From a checkpoint of a small mixture-of-experts model trained on Wikipedia.
Experts: 32 experts in each of 12 layers, 64 SwiGLU neurons an expert, 8 picks a token, a softmax router.
Below are experts of layer 7 (counted from 0) of a mixture-of-experts language model. Rows are named router (the router's row for the expert), gate (a neuron's input weights, with its number), up (a neuron's input weights, with its number), down (a neuron's output weights, with its number) and show model dimensions 144-191. Each number is 128 + 24 x the weight over its row's rms, rounded and kept within 0 to 255. Numbers have three digits each.
Before each expert's rows: "mostly gets" lists some tokens that are sent to it at least half of the time. This comes from a sample of Wikipedia text that the model never trained on.

# expert 4
mostly gets: "film ", "In ", "album ", "out", "work", "form"
router:173135155140092158137166126115104139105139160123117142139130122102129092138139136173144134136104154106120159114131099182128164125105159136112117
gate0:121114087122108103106116111142121146112105147121116113174150138122124163146161128095110138113148125112078116134138093161142148168115094114123150
up0:108149149104125176156119118121146149110116153149139142156150155141111161115128120091163107127142119138125190135156107095137162092129138127114117
down0:117151141113101171163144130116102139184107144117074125136141141150108084121147110171092115127166136105128097129159144138151170128128141124143179
gate1:097132147140092124132142138133141090153111123075152115129132130053115156098183136132145097094150134142179123108128152156090113098146132156105148
up1:128116127102170095156130099123145120145123117162117130117136114121159105173091128114147123117127130128109126117134095148136166125150154147140113
down1:126154154087161101133124089143154140128155120162142159145146134104151132114142152105105170186117055097096162089142115112144182151094101157129148
gate2:148098117107122110151128167128088110170140084132158146110137131142097123151135153174139129117095125156087091147149132141159128152102117165135130
up2:158140177093173131148161115143132141111155133128144105129111122121085112154144103155178175154124115103139102066123105117143080116155104153103108
down2:136150103129086106139118122144118120126097149113162114109123160157139138100102157141111132070134133136122149144127168122121133150170123090129116
gate3:119125162131157108161151140131110131162084118132154107123150143123141168112073103128095071124187138163141125141090140102123165181167117143133142
up3:153129134114113148160144203119136156154126125173133136090099112132145136112147175102119166147103147123124124101069155114111077135161098077090093
down3:162113123094103077094139123076150143176110085115128102142117148106129120103108121073123117159114110194125140152091101167145095126124097090106098
gate4:150149083159110117132127106096156144139146118086124139135125125138136136124142113135103117116113116140112156142102134148118107089129124122129104
up4:108144176135115099159120141147150126088121114071146158102157098124144130127136083155120153146125153123106142118119148109159162092153161157132114
down4:117125156124156117150156102111089115102131136126170088172154112169110147145139120106089149112158131106116139071127134169133119126140143154153085
gate5:130145141141154126108109116157169126116118139106144107072140176145155112170117103144134105117154126127161135125107134141134184117152148109121176
up5:109142147116148150106092132147123137111121112131120123162114150116123124122100131127121129080110111097132132129130138117132111159157142115093134
down5:153121166161145104133160138142164136121104144151158122120186141135113117150144137120127125171122180135110089116140142133097169115108157136051114

# expert 28
mostly gets: "with ", "had ", "have ", "for ", "has ", "against "
router:143157149146087136094120118130115158080157135132117087134087095095129130113107158146112166135124116127084132122082097172104160146117131122113135
gate0:131109125106144140042097101135112105123091131108134170123100141130101162099151125111114128127088142080099124100073146170108136150094122094105120
up0:096105136136100164109112120189110190124123154117115132093131081104092148157126136128124150095087112135105122148140189143178140126129165108156100
down0:138116118113171125072152113128185111147127118104094082108126115159133135135114126125112145140130102127118146148129162102170137109129097147106176
gate1:167126130108124120150110096091087165114133118139145155114100088137137082114132085116160140118136126129106116103137148112144105122130133095137124
up1:125117125152077158117143140133123111137135118144131110137140142096091116164116093168164068148142099153109163100103085098132134138065129079124136
down1:080129096159123122110114137124160128120107096164130136119127156126134074159116158137110152128115125114108168162172114120083127073153108148113102
gate2:131146134103161144112093130136132120082142128140056109116154156131156138129144182156148117162131159161105090143107115103174079132115143132130151
up2:125142149126113125151133100094154142142122151143143169150103126109156132130120104132107040104125103177132130150134139125125124160093142133095141
down2:139125114062124151084103134142081143177094139143122159115148122120134097185115148117173138135112139123132117129100117115107149150183167163126159
gate3:126149140116122110097143136140167180157148146119115128130154154136147111109135120091147110085138181103101141127136115130141145115163141085125182
up3:148157149143128153139122178152144153181123092161084153123151091121116094115123150102109138169157098148156115117120156137150104122077130109126108
down3:130121098157108117131142153157151153149116127138154123074124130146132087120160102114123142126143130146118123092127122193105099111131142087163143
gate4:174151138121137102117089139075145123142124114086132116074111092145096134139151139169114122065115129136145109110134107095118154106096109134148118
up4:127082142127082108137089120154141128148141123114124144133132137134126164104106129093187062138171087134152102145099098158163087102117163121129158
down4:111095111127115113158104125128150142160106113126147103157141132148096107136120157143127101091180164136121132115148150140147136102157159095133142
gate5:131119128161143138110191124123055126123149140147145139154093130169158117128113127134131079130110139057135123125126145165114133125134143158171126
up5:060128115153143169114111150131100116123135128134125163158102127113125141126139150130104157144154132153129135132181120165098133167119107102096105
down5:134129083124166115108084127148138158098140127177105145122084129119105118147155111098124118143103154113144123085133111142174108089135130089108107

# expert 12
mostly gets: "=", "\n  ", "====", "\n\n", "September ", "December "
router:146181115185095113121179127150114112090129145132123115148102087081135103141154117153136171095118154099123150134078145142104170114154122150150115
gate0:145071167108111095136092176097138154126111161098141145119116114116108161116113140109184152141159170109106114148175129153114116100170112132141137
up0:143133115131090094090152104101117129105103132166110130154142150128154165149173139097143103149116132159092071150170127128150144128147101127149127
down0:121135096178127164082120111135138086117080152167108129128148154165145133124142114121119111164163134113137117109146156129097139116139095142126095
gate1:109148167104093134113148131134139126125177124103142121105138140101121146095145099146095144091159163065139161069101200121120142128113114141171108
up1:113071108150129137123123111071108140149073162105151093113104139146097111121093163125161134111118124169127102146151142135125137117098143110139141
down1:110131195114133134128144077105151136131134116140122156132137142120116132104151126147130137141126075120111141150095128137138083110107119153114138
gate2:097171173103153161110153164125118148088069088124157100121128132127092153104123144148152107119109106126144201080129143125128103095136097107079166
up2:141110102082149140167119145092182135123136101104136155139185182129143147125088103136091125136131169104133123149145106122116118134088140107108140
down2:113127156146112126124080103109120163130071110109129095153096060149167117107123142180087142154107088147119109097132145144081118097120117099132090
gate3:127070163151148114155109131133109149114137129099166110159115133128160088112129128126095096153091124148143108104089162084109142101127108099110095
up3:122099135085134106114092135129139141193109133124086139147096120084075141131131132145137122129120123139115134138136142106094160147146133164144129
down3:170162153088150098123124126177130139107149164181105121142137114138144095101152160138129137149139102140150122182130110104101186138154091144124098
gate4:121129164101106132173138139093117159132128102150121100108136147116109109143168135177102159110105141169097114129102115138119152152089095135136146
up4:134192136109144105138093144119170162115134095100112154141123143116135125104107124144101150151145113145137087091115110145123113135146094111151105
down4:150129150118192128128164134124112136136101135085132118119118144121149110187126143196103116113137139123120114092111096102099101126116069092117147
gate5:154116109106094080130143118119127095130110117097163155120154132130112167121176134107107182108061127127093126108110149124160163125152098108144152
up5:118124118107090128139082124136141106129122134114174191152154183109171101163133160157142132094107123103065145137158164126135158165133114120124120
down5:109108127131114119149076122146137132152117131120127122122132130135122123130127106145120134102133142127100127132157127107144124158142139140145135

# expert 31
mostly gets: "been ", "have ", "has ", "would ", "became ", "not "
router:173132179155137135130169148142116150104121125100139126114132108135167118125151109131109169153105139117124159107115089142107171144161148139117141
gate0:175146136148135128128175091102151109160112170194125154158108104100104153177097125138136130113144149130137134122111121144128151167107129148079126
up0:130150102134158123124150130133106137114129152084124143130126126131103060092142095135141141127105174077140122117144157204082135120164090122161136
down0:152063106178142077142113129128135093117148126126133134110103123103138164112131104152145118132095098116144113116118103179132139125124144162160127
gate1:113135184119108118113121130161093124116125091118167129126135130113129131134103117161120140139137138107106129139147141135148109128141128171097114
up1:113122123120152139168166139120125112139131102091164182138152147150163124100096160093114141136127116174116124127127156117123100120128120076139132
down1:150115106124164105123095098126176139161111142136119101135116140183163166157133133111107117107125124168135086152116109128179135157076116118164131
gate2:142132140150111162179113133140123137131120134128147089116143129110195134143162097130157148138120100143113125105117118136139135137119142136167173
up2:116138148154114128126130108125071125111158139083108121152147090126143144145151131155144099126134112113158166097151101101141140141133140107117133
down2:147111144121137133118116132143117149140091167137147157147125148112110112136109142093116137144169176161118116144091130114115108142116159120115129
gate3:122122127097151079165155101106073096161086163122158098106112144116181123147136128133120153122098126145131140153116169124122097116099132139158112
up3:127097057135123127148099113107125118165110118172129143124093133148100142124091098119111106093110140124156135133113129095157121128115130121076122
down3:133078121134144107128141116100111135163142117136120148131147123117130122131119133142118118130126169118130106125130119097177105122163128105124171
gate4:156127090157132091136160175124127148146165135145080161136105083139125109173128101094112150143118114133159120124143117118148164129133115128105151
up4:132134114132120127109177109115156144082119114130162113122154089111158118184161169125118133148111132133108127140122094090114157092148106166121121
down4:132118114112131098107124170143118132148136107158158130157108117102142103132143079113140141108146137120134192174122106150175147094168175174133149
gate5:102143109149135100158142166127136114121129113121099150119156119167105116121148094130042156096087104094161139128130186143131143078163156119124127
up5:109133121084156159115141147095145128131116099122115113167147111106126104121153133151099157136132126156126129099148086104112090112124101157142165
down5:187153183075097108161117131133143149124154100121104146143134157144124111162099117140113153115148172091101139134132166133139125139128114111144158

# expert 13
mostly gets: "li", "Mon", "ell", "ast", "ann", "ment"
router:187119148135148123106173113118130146121140128135176100118136092121110102152120085160139132104102123132123156138113101166137160117157152125165106
gate0:086113160151144140142157126128134128125122131171052106173137176089132136112119135165122144081100113133097143111139149125105106149123107151115130
up0:155135122091097151114173128129154124129124121125122096136162122116112115079143138162117106149085133153156121124163139106111145129120136120118081
down0:123124094128095165125106151133153151104080127123117138154115096129152099149102143130108091125126121121126126128114071110106135132100083133137103
gate1:119097142140118123092153079141147074107160136122112133148140153151132150132082124141093156130147137108109165125170146112110160156111152092119101
up1:114148151148149105109146151151119160185149112155088160154111134100135118136162134120124134115125134148118143099140140137150135112110098147128123
down1:167100143171138110103137161093139111095154136098079132133182113154130095116116119146128132111108147121150141154136162108153125133138102157114107
gate2:120118154132096123138117125169144103146115112134112089109124099134175174125157131169163153124096079122142141127134161111124138121122111132143090
up2:123152118100153139137132139129143133144105128177109147126139059110149124115106142128162119133131118141120145135150139134155164125176144125174136
down2:104116143159172088124138101144137134112120129100131131116098144106160104114092143134081109174096104156147149128140106147116122097094118116138173
gate3:159106115127155102180134129083129137169097139117137097140118089120138068119159110135187142120120140091118115127103138112097109116216124145136118
up3:155149134136104109146153136144116164108097092140149148110135103121188086153144132129109112132129086100122139141131125119107158113096139094146090
down3:120129076127168098072106126090173088119151105099152174123130130136118084172107130163141120106116123175109125130123110132143143102163150108121126
gate4:097130078117095105128170181096141109161150159111152118175135084136173116156100134125086127100106115111143085105098185174112136068130135078106170
up4:138094146139163175169112100127119148126180133103105139109114087141108116116134126107092135179128130128164136100141088130131105160086083125086110
down4:091087122079141134120149140088127094123130133163139151093112144109142104129152118143061142097133081110145116106173147120139122121099114080154122
gate5:138148125081119151100138114136146118137163077105083094114087151150127105093134138169134162160116078095109105134139116134108093109157109133106133
up5:185185160107093123134117101133147102131119128102120171137137164139112124126160134104120121129144151153159135141120112124127119105106109128082116
down5:153171129154108112141127115180138112109176107125114134117099133090090126100180111130128134122109081127104100129103137087118156152122144138154148

# expert 11
mostly gets: "== ", "=== ", "He ", "She ", "\". ", "). "
router:143157163167092132139201137112117187121158117126133119147130084110139117146149117135118174165115162121087157140102118128140192100166136165136108
gate0:114139121159177165154105120123174147170107133120125146127144132134135114096148126160164109142130161083150082119164130131134137094114123137140118
up0:146092132127133106147113123149111160105162113141112113120141093121112102083098146145146127166133156142156133163140180126138119110132105140165096
down0:130093111099117109131123080130097115159142112127153122121089088135130153134143136118094128125107141129126123141145108121123142072127152121174097
gate1:103126150146131089146128149109096165114106124174135105152129110173134054130123167127135082137133135123119154138163088155154146116153112143105191
up1:105153089084130101103180094181157086123132127122122094153120150156156122129135108173156127163106112130147100126161127147167110123143108098121116
down1:136162136146131141131122138146170112147094147106119134157080097096134126128135127136101145168120151143091087128102150180132138167135135131156111
gate2:125097125122121104122130092089163074074120126120163138167141127110144125099149093085132100129099108114113129147109096134090093155178117184159079
up2:131132160142089149146130126102173172137209130150160129144118105155106123139140115150098111130163156119127125125152110139129102103107127133159143
down2:100108109156124113090149125133092164081089140130151157140150143103149131106082108103119081154107119115074165193092150095164158148194129160113151
gate3:173093160102124098125126163119132130113119125117105125128060160133103131145096126118167111121145123093129136114127122127123135112107096102140149
up3:156119134145110106151122188118127098125085132091160135118129126111105134137110124139161137078158130154117121150156124127116145157142131132092122
down3:123154144101119103102131106114150158152107097087125169110133125153110134152127107135104071055149143118092160124127151138112107108095133126112148
gate4:158123141109107109139131151134117126122137144153110130110097128113176112136122106112122122121126137127101142081127119122136128157137163117175119
up4:126136147136150098161165115069149137151119153172085107129102146188148092133106092159120125149112085124089124139139110107099149118152137123138111
down4:125127124123125104095095076132110164123126099107156138121126145204123149147137167101139103129115152135139129112165138146160127125111172138134170
gate5:116124143130123155138125159151123129091103132105096120145129125174163110129106113117176146124137091113126146126164145126172107152141144153099123
up5:092157164071130132122144149169132131103152099165135124161103163078146151110112148127122169122148091146118165114126106145109146124122152099137125
down5:138167060135139113090117098096150128149091135051127135121164130177128139163116113100137152112101114113082121140149141129185112115146092182124121

# expert 23
mostly gets: "his ", "ation ", "their ", "him ", "they ", "tion "
router:182159164171095119122137138154112146131136152114155143122114104061147103153157080153137131107126153079109125121105140188100162116121174132121127
gate0:146124117152123139105091120156131127121093142092112126119114143108084123138078112117124118116149131203122127110137114177142150106131135149122126
up0:093144116140131121104094108086132134150107138181092171122119099130128098123166133144129144135115111133145171143108156137075131147160103169138115
down0:083122153101107106160078062106074119116118101159144119136103120150153111129133143160172114127105101156134136118122083177127140121094112171132136
gate1:163148143111103162113114149142089140154112114129100128108126148096113129141107171179128128103100120125149086140121116090125135090121141163101118
up1:169131089117134094161111097135132136169161135134115119134128144122165149093128077153108138127148159118098135128124147131141182128139132124093142
down1:114080149128146112127109093125123116094123091150154092066133144112123078121131095151089089121119154104100195153125113134113134141146141107144146
gate2:117147147103091105208114148094119143140104133177144131081111143192161128097123120102115143155127093151136133097113136107081143092144151095150143
up2:133092112179139065128137124108139111140130118102148128108116109107171134127123141151092141101097141094152091158144156140129149157145112136145122
down2:158136146137140117148127098110174141130148112162127133127119105159124180164169132102093142111146111117104133137151130110101150120115110133141119
gate3:115115099115165190108116166121115115105154144109161086082109152112081106122117182152141133110129114170173135135148114082143118130123121132101156
up3:100129156164107116118141097079087099116068111142120129122125137182180156127099123116091177144107158155070144128120101161139160152142123129124141
down3:126136160121141154144147144136093098153141130110125118135122119157087157136147150138140097121128167131134144113079131103105132142152149148115111
gate4:094143138120141096138135120101140096110152148101129133098128103163129098144137120099157149102151130149130155128108139162134137093123092183156154
up4:087147073154149116132145137127138099145154142113109170097168134115118095112170085129133170086138112122149077126121161113137095102117145152163122
down4:081136140125137129104117105114110133142113121159161121101150165105101124166054173113091132101110191147140145126157166094115136115185116130112091
gate5:131092114136129080129127110146135160107158146127116124158161129160152135124155141107124105113119133117105145132126099150149128115144106121110144
up5:084107106126100130110139167163143131104119124106179126148138101174127124148132181124129125132080162135160104115101153136135138098141136140126163
down5:137140123117100157130091102112106154159140121144117132131114100126130088116131158131101141113135152132136134164147094115117132137157122135117123

# expert 24
mostly gets: "), ", "during ", ", ", "with ", "USA ", "\", "
router:135172149135124118118164113138090137092153115164107072155127110102133112145121132163142161116123165096122134151101123146101137129135179145128112
gate0:143087137115163124155130148122120110105105113140110126155126124153132094157089109140109157117098154109141136175173147091168081121137122093124157
up0:123136102139138134149145131110168114101103127137130132132111126125144119089105119123071141148132152154116098068063138137108157146146131059146112
down0:152137122168116093137132106079103120137110126136120128110131143079170143162137138128120126181113131158142136109136120134179099117080105124099134
gate1:132117139120121153118127145124136091141103125091101111118091162149148155159139074119100118131124147107125155146164140145137105153111146091114121
up1:129144079112108081139119125135110132083106119130134115135107123146156142094130100147134137137114127163166147152174123154112097130132109110152164
down1:124181120130119109137123159129100089125152124101109124130122115146142098154130129156129158108101142158138104150094138143114144140094146098082094
gate2:052130111133130151120108104113139131111112112103127155140100155144149187110158090095121125153118092081156146181166117108149143121139123123138093
up2:163147126144103135106134148118099166129141106122093097127090143109108145174126132165102169135089154129123137136115138121104136097123123143133102
down2:084125128106125171129126132069129142114122146141121154131180139102090119072118098098154112153126157112106135150123148074087128147115134101127117
gate3:084087120130145097203129141145171096155109114118139149108121127147102121117099144134111117089115145157167147171121148119133121101158165160100157
up3:134136146149104110110162125098145143086145122108150115087096114140117137151158121130114120188100121113096126133124174122148117123114169114104118
down3:096133108144139151169130118148131101130099111135126123136112147112134115087101136130087129109105107156115088086112134139151130150141118107119165
gate4:130137114111142153159122110152158165095118106121131131141125119124139139120111103133142127138180111111090131175114139098166128160140118101095141
up4:101145130137130078104134124081114113098101134110113154163120141089123171137158132118086107107148114120118126169106097133119123108213146138144147
down4:126149090116159130101102138131161129134101125103130078155111128176094096110101121164155084152159088103153114115146123090092125133105108113144192
gate5:122120128183113122144155110157120124115111102120134121155166124162170095152139111142058124125103101116142143124135143133112168135142140162113144
up5:120168157151117143131168126158086117112129109155117124097152144139135154107122143180129134118124168126193140116120146119106126127126086121141123
down5:143121126153153124164130105113133150147095092160091117099155070142138147186179128136167078143126122132094113173166131124149104155176110103160129

# expert 16
mostly gets: "before ", "–", "third ", "while ", "during ", "second "
router:167166141134122133111160134105108164119161143148106091139101116105115126151130108134103144144171123109128148124121143149102167109130141128153105
gate0:140131119125156174167124131088106117112121137154113154157137106109147110134098124092114122080139125152133133106135068142129128125110136094127122
up0:125140095143146107162141115159102141159091140139122100125149132126148093115139142154138135143131152101135136100167138152101082095118169119122143
down0:120147110143133154112107127110142096116138141188102087080131096103150134136121084118121136141114140138111103119152091136107109145125133127107143
gate1:152156107117168121139074192148121126143156167122122110077145075109139130087134129154116115132131105105098125148160153153140120099106126148133140
up1:082132173099148117086157120181092088137122119157116149160159144122147155102158158134177152072126097138164146144115133128172165130111168152124141
down1:167148138131107093086124133132146152118118147143174108089124093127132137090143135101172149134147076105106139093088151128116126156131154152152112
gate2:136153152168123109107144103126118128126141097124100138134120139074122125117151112099159146108133151113126126081115092118129139141106182131152107
up2:122144159111119125092157124152150093150115117121113135138148122122089154144138140144110139086077179098126127090122113132097105119120106106087109
down2:125152091115186151147129110133137129115134106119124135151133152087135092102129139133118105107119104122115090088104132118088077095121151146150147
gate3:124126123134150121127175116084082128101178151192119081115139085129157173148145130106123118117148155155139156151160130123109123120099117148151097
up3:124155139117127165095178156102159068108132139096119183101151111129166107105093157085121115113139120146134130111130120154148137125136148178113081
down3:139154124125081146106094138115145170128142115133134120131094113166109120107164126117103172152123142137172148122105105169134122131134113182132170
gate4:145119149111135116147096146129144136153129122140110173105086140128110135114126162138122120142148116129103159120143114124158146148122163121086095
up4:062120122104167112124126134134134164158172090123163125125147119141109138188114133141182127147161157119148107085133114108183171153125138135140188
down4:123177115095125106133172116124102161119082137138154134155147079144183083072137141141145112119116104103093140109111123114144134142129145138101173
gate5:098157159148167126157128151111119113176106096089107151142105179115153080120117138111103114110153106128137088123093129121086162126136112161114092
up5:075118129159134128135102117127118120156118144083086162117181132109147127160103117122108110126150096096079118177116145129109166144093118095137117
down5:133156087135136130137110135174148137148123123111161158124144103173133138132151143141111123122156107144163100136095159136122174132132137131159094

# expert 29
mostly gets: "== ", "194", "the ", "between ", "201", "202"
router:178148159143141131143170123156112156115151131143113065147100098107114118142137081150144154118130167115114137142120117134114155127144147138144134
gate0:123100134081109161164139120161088127134175153136100113128074142130087141139124129142097163142124154118139082108147134133117116131072157113159097
up0:117141132093142126124164129136117124139120079124123087120114143118156110140130129138134137085130130176084163105128116124168116138116139147156153
down0:138146138126128120122130106156124137095100098121150110175138143095122150117136126094096117132143115190114134159075128135163086152137148145113107
gate1:125144105138115099159109117111167141181131164142121086162138107125093135110109103131093112150108080146113105107108135131110147100084142125148151
up1:133114108107120102195129075129112104098118109126064134138118164146126126145138140160113147099100128155170164153142143112152102123118143124151123
down1:142133140121132123098157156122154140128098115131123121125113158170154113158105088158173143131123157138077105150138111114146108171115122131148119
gate2:144168152137138134099169129101111125136161107125133144106128149209131132136079121113124107150114141114167130121144117090131148099124173104113155
up2:123118150106116076147129141111129142121100150112123141104141132137134077122112112139173126161104193121100164151127097101111106109201145082134127
down2:158182132147170163095103080123104101169101139145122147105103116133151138174103159152131131113097111128133112140137137102111171122087136090157155
gate3:117118075082139088137137103138119146121160140101130092118095143152128145129132087132159163133074103112135134130144140150155181147120121137149133
up3:173131131121138115136121124162109111140121145116143118164155125060128149126130162151098130144128143173118136164153089126135139118144108145107140
down3:116093133130137132114143142105139146168096147120130161119167161117129100131148133103175147121160149116115149120144138146109105148144167115126134
gate4:168134174120121153120132151127091142077125102135148134149129174197193131116105098153127151154095112108135136159131105111145080108142108115095162
up4:153116143120122162160139136109093114111174095133141142088138108126145116122125123105154118116106148154137116164123111130155131091133135105145106
down4:106149148116110163127126118106148131136086146125121139114141155142085153098135115138126104139163121151148121108123143156153092161112108116149145
gate5:129108101113098153107102100123127099146119135111150163109147085136131142122138135142123142153172146155141129144082101093142131134089151139099109
up5:125094125110142167089096147095139132166160168145100085141126127128138134080153125061120065117168146134113101163135119150141071150113071148121123
down5:102087116129105120144106123111110170179157158145139151133135141145117150095116150110144118166153122174115113156143173155111145108108156083074107

# expert 19
mostly gets: "first ", "This ", "most ", "other ", "pl", "tr"
router:194136172165131154153179143118119146114168147149156119114128112134106097135139107150113127127145133109122131110116145157115129101132147119134141
gate0:132125142149094148108104143108136138188148134108142135139101170165130166126128128091113140131107124113146120122150153123128082118120118136137113
up0:151125091140124109067132157070098118138155122146159142123098123130097146140113128152152111171151069117124167133100166145153134147102122116134150
down0:168119160114111137112178148131122101113132119068099163089127142141118110173137178110154122132125122148124179149177142093159139134116110129124117
gate1:122111143088095114127152121102096129196131147143125092106131138137164144096115158120111131115115125089122191121129104168123122128146148130132159
up1:134099152098157178115107111078153145115130112164098159110150114105162158126189134152166134114138158141152149168126137088141131118126101122158153
down1:065151101126086145090107110093193088151105157149130165178104135109150111114110164100125147143146149139125118120145126080100120167077117117144112
gate2:138154099111123161131123174111136138187110183086136122108151117139119117146107147119155094123148118149088112112150162123115117132120118085152151
up2:166089141120125137113093149124133083154150138129117112124168108185133092119167096115117124063126157144156125128123122120141118178156105135135121
down2:111115121130139123129120154138100130119136120124119133079133096148110114139094096158148133144094163067116127098135111092122109136136159139091109
gate3:154146131147140104109117131111129165102143149104102139130160107119176133135107133077124115091175128111138110090151073114149119109117139181115160
up3:137149149085158137097148123123149150081104139124084111081140135135108139141066168132161111083106136105104136127138120122133147129134135155142098
down3:099088137141128149129136159120098121142142119105117146089166147107093169174130096101148114145097127099088131116109099147125089124103125132144142
gate4:086157136126131134127111142156135101101109152112110095087108141175134180119123096163087119167125166146111086101134148106127119141098134138124119
up4:117135161127131119148107156151139144143123156127121162092083119163108114113103076140140176139162164151160101148115139159057136117160113112120157
down4:126132148122108135113167135142166111128072138144145142136171137141143102142128133143110145129155133137157105116118136137149130107090096128129087
gate5:108107112126108114190125138137178126139173149147126113124142187130067149111121109142067143121101152115096106127146106116140130165144110142199174
up5:098150104130120150137140129133107176140125114115101100168095105116101124148142108091140125136114130131117141097107100092144135140106150156106150
down5:166155153127127089139097162143170135107087106106099128086102110135153136093145153117156155097142102118168120150138061170127131096152129187077117

# expert 5
mostly gets: "Mc", "K", "Har", "J", "Qu", "Sch"
router:142179142162088127112143145113121156129149143146098130126100084101147130101164117120129159108106126089138143132115092172104168107131144117149102
gate0:100115142169118140135136130171102100144135156181093130159121129088131153146109126128136119131084169128151125095135140136130125141134131131153121
up0:119106184125138132135112163186132138077126148139124150153146119128115118107125097103151136137157115168121154119104109080138089125100133112129123
down0:162142100143127075119122152134096163146168117077109121126128122135220145100145098130112092127133132158134116144103101148154141134069140140097080
gate1:119169133098131112167159170132070108099134135166100140182116118120124091130155112117151103095135115139120154145148125128117119109106149165106140
up1:133104122149123124098111140079159095137105153122164092139104149100167145094145096129108120134132117132167145123096168149132112156127151146125146
down1:127166070133098084165104153120143100133134141094101130085145110146123140129148132155161118145113151131099121142113149172140126121119101095184158
gate2:139125122123162125126121143147140153107122163124129129155148138169106101090147093145116159081130173117143176082153073138124097141146121181092135
up2:160104172115152090099110096124148122109121120057124119156135113101129144144130153126118144158164126106140134104117168110089121133089097109106143
down2:093121109129153105108133117107143114148092136191154136131150121122083155146133129143151127122121127192132168104077122184114123109158117114117128
gate3:127087145134164128181143117144159139124150128148153117109099170145131122147118136146129111128143148137105111126131138124115099115116182089123107
up3:087183137115122081166155165172115114129175114120134067117084120122148108114159129129143147098124093147131117148129142106123149132156158134134140
down3:123105165103125132152152092166143174138125101169130142155139124138129156142115138135105104145097149135152106160146150133139098100150148084068162
gate4:127121150130095108142164117139161132108103146154125132122150145093171103136056049132170111139120162087152147080151155120097156165132126164139105
up4:100136145153175126153135120144112137111134179136127119130173166119133130153130128083127141097116155139149128168069141096104132113085141146171163
down4:093139166110156144122128155137095115137168081107111146142126119131124126110099135108148086064115133159129118120078138145138162132129146143124135
gate5:134176126147117080132157104111124089091131141192125150112116128128174143115101153093048120155117134154108051143122132087157105115096137128133093
up5:112120072112094150116119122106111124172120125131163125150087113142138110108108138142145134116103124111095136108133138118121146131082110142129081
down5:091133114125145136120151116150166157165097099095128149153130106112104138141122119146166178127080169129113153127091103134110144109136133105136147

# expert 9
mostly gets: "= ", "(", "/ ", "—; ", ": ", "): "
router:163178152119116095107174113138087129104096152174113110101091116091153133099185132150125145125142141075167117161083139148121145102136163123124099
gate0:067142136159075132138133119145118140142124129110102117120092187141135120144134137119120132147102128155129146107107112115142168097163080126093126
up0:147160166115106110120093140151115113119124103111143121105080107131092122160114110155155124145114131104085087127135132153128114106131142156142134
down0:197142106137139133149156150147132137121128123108129160142129127138134121126080132140128121148105156122082133103166097185112121133099146151121118
gate1:185124151128180095106092134158140102125136147096164126157118155141183157124151161160138142144127128139140124159132141126132174137164134146098139
up1:159186081130142130127153115155116132124135122113148106128142113120137121123146104135153133126125114129119132191118144155126144083124159124141098
down1:159093103124136137126102116136111107150123143178084172092093134114143116112075130169163111132122162120157097088122153175142118159180132126130147
gate2:133138137128128151058143117120171115136127128105128101099130119122138152139144131167065170158118155160138108186106102125134136126104119150130082
up2:147110128104125128118153105111125101113148125137107099117138097163123108106069112126116157129157121142159133150113104133112135130142167056137132
down2:077091120150133134104117120114129139068143124122137100150141137129112157146095139143108068122142078136131169136124088152154109143086135115125144
gate3:113142116127187154114107085148137142081109120099124109101098130137138146129137119097166105131170128154153105140132151161097132159110094139137111
up3:130137138152157134119101117123174108173122171130109127129084114085121139134174143150151134148169102149149147126161131176151094135153126113171118
down3:151147137137088129162134117135099097136093113114102137132097074143167146150127114134132106111139158103162127158135143115152114106119135180123151
gate4:162113147140117171125134079123145133127092121132131133111115128127148128107095072124148145080118156111117124128105126120131126118173103108174109
up4:108120121099138113075153114183128104114156129135122161104129139151119108147123125128191138106129141097144122109160100142135105113149129099147148
down4:071108103126128145139121095155094104126116127101197128100140155116105124144137106121109123172146195112099107100133156117150119151146113168097102
gate5:140090145116136173146097139121092104136168178181128132122114142116110124145115140181095134151137173171144117119123157067146086155094122103135117
up5:096104132100133165133078124153112144118149093114137164171122140112110149152139101157109085138140116112085134126098109139130152114128144139143138
down5:082132110154139087138146130155132139122164125123111135170146096157116101165160111164106102158120114103125141149153118129163095113163116115133134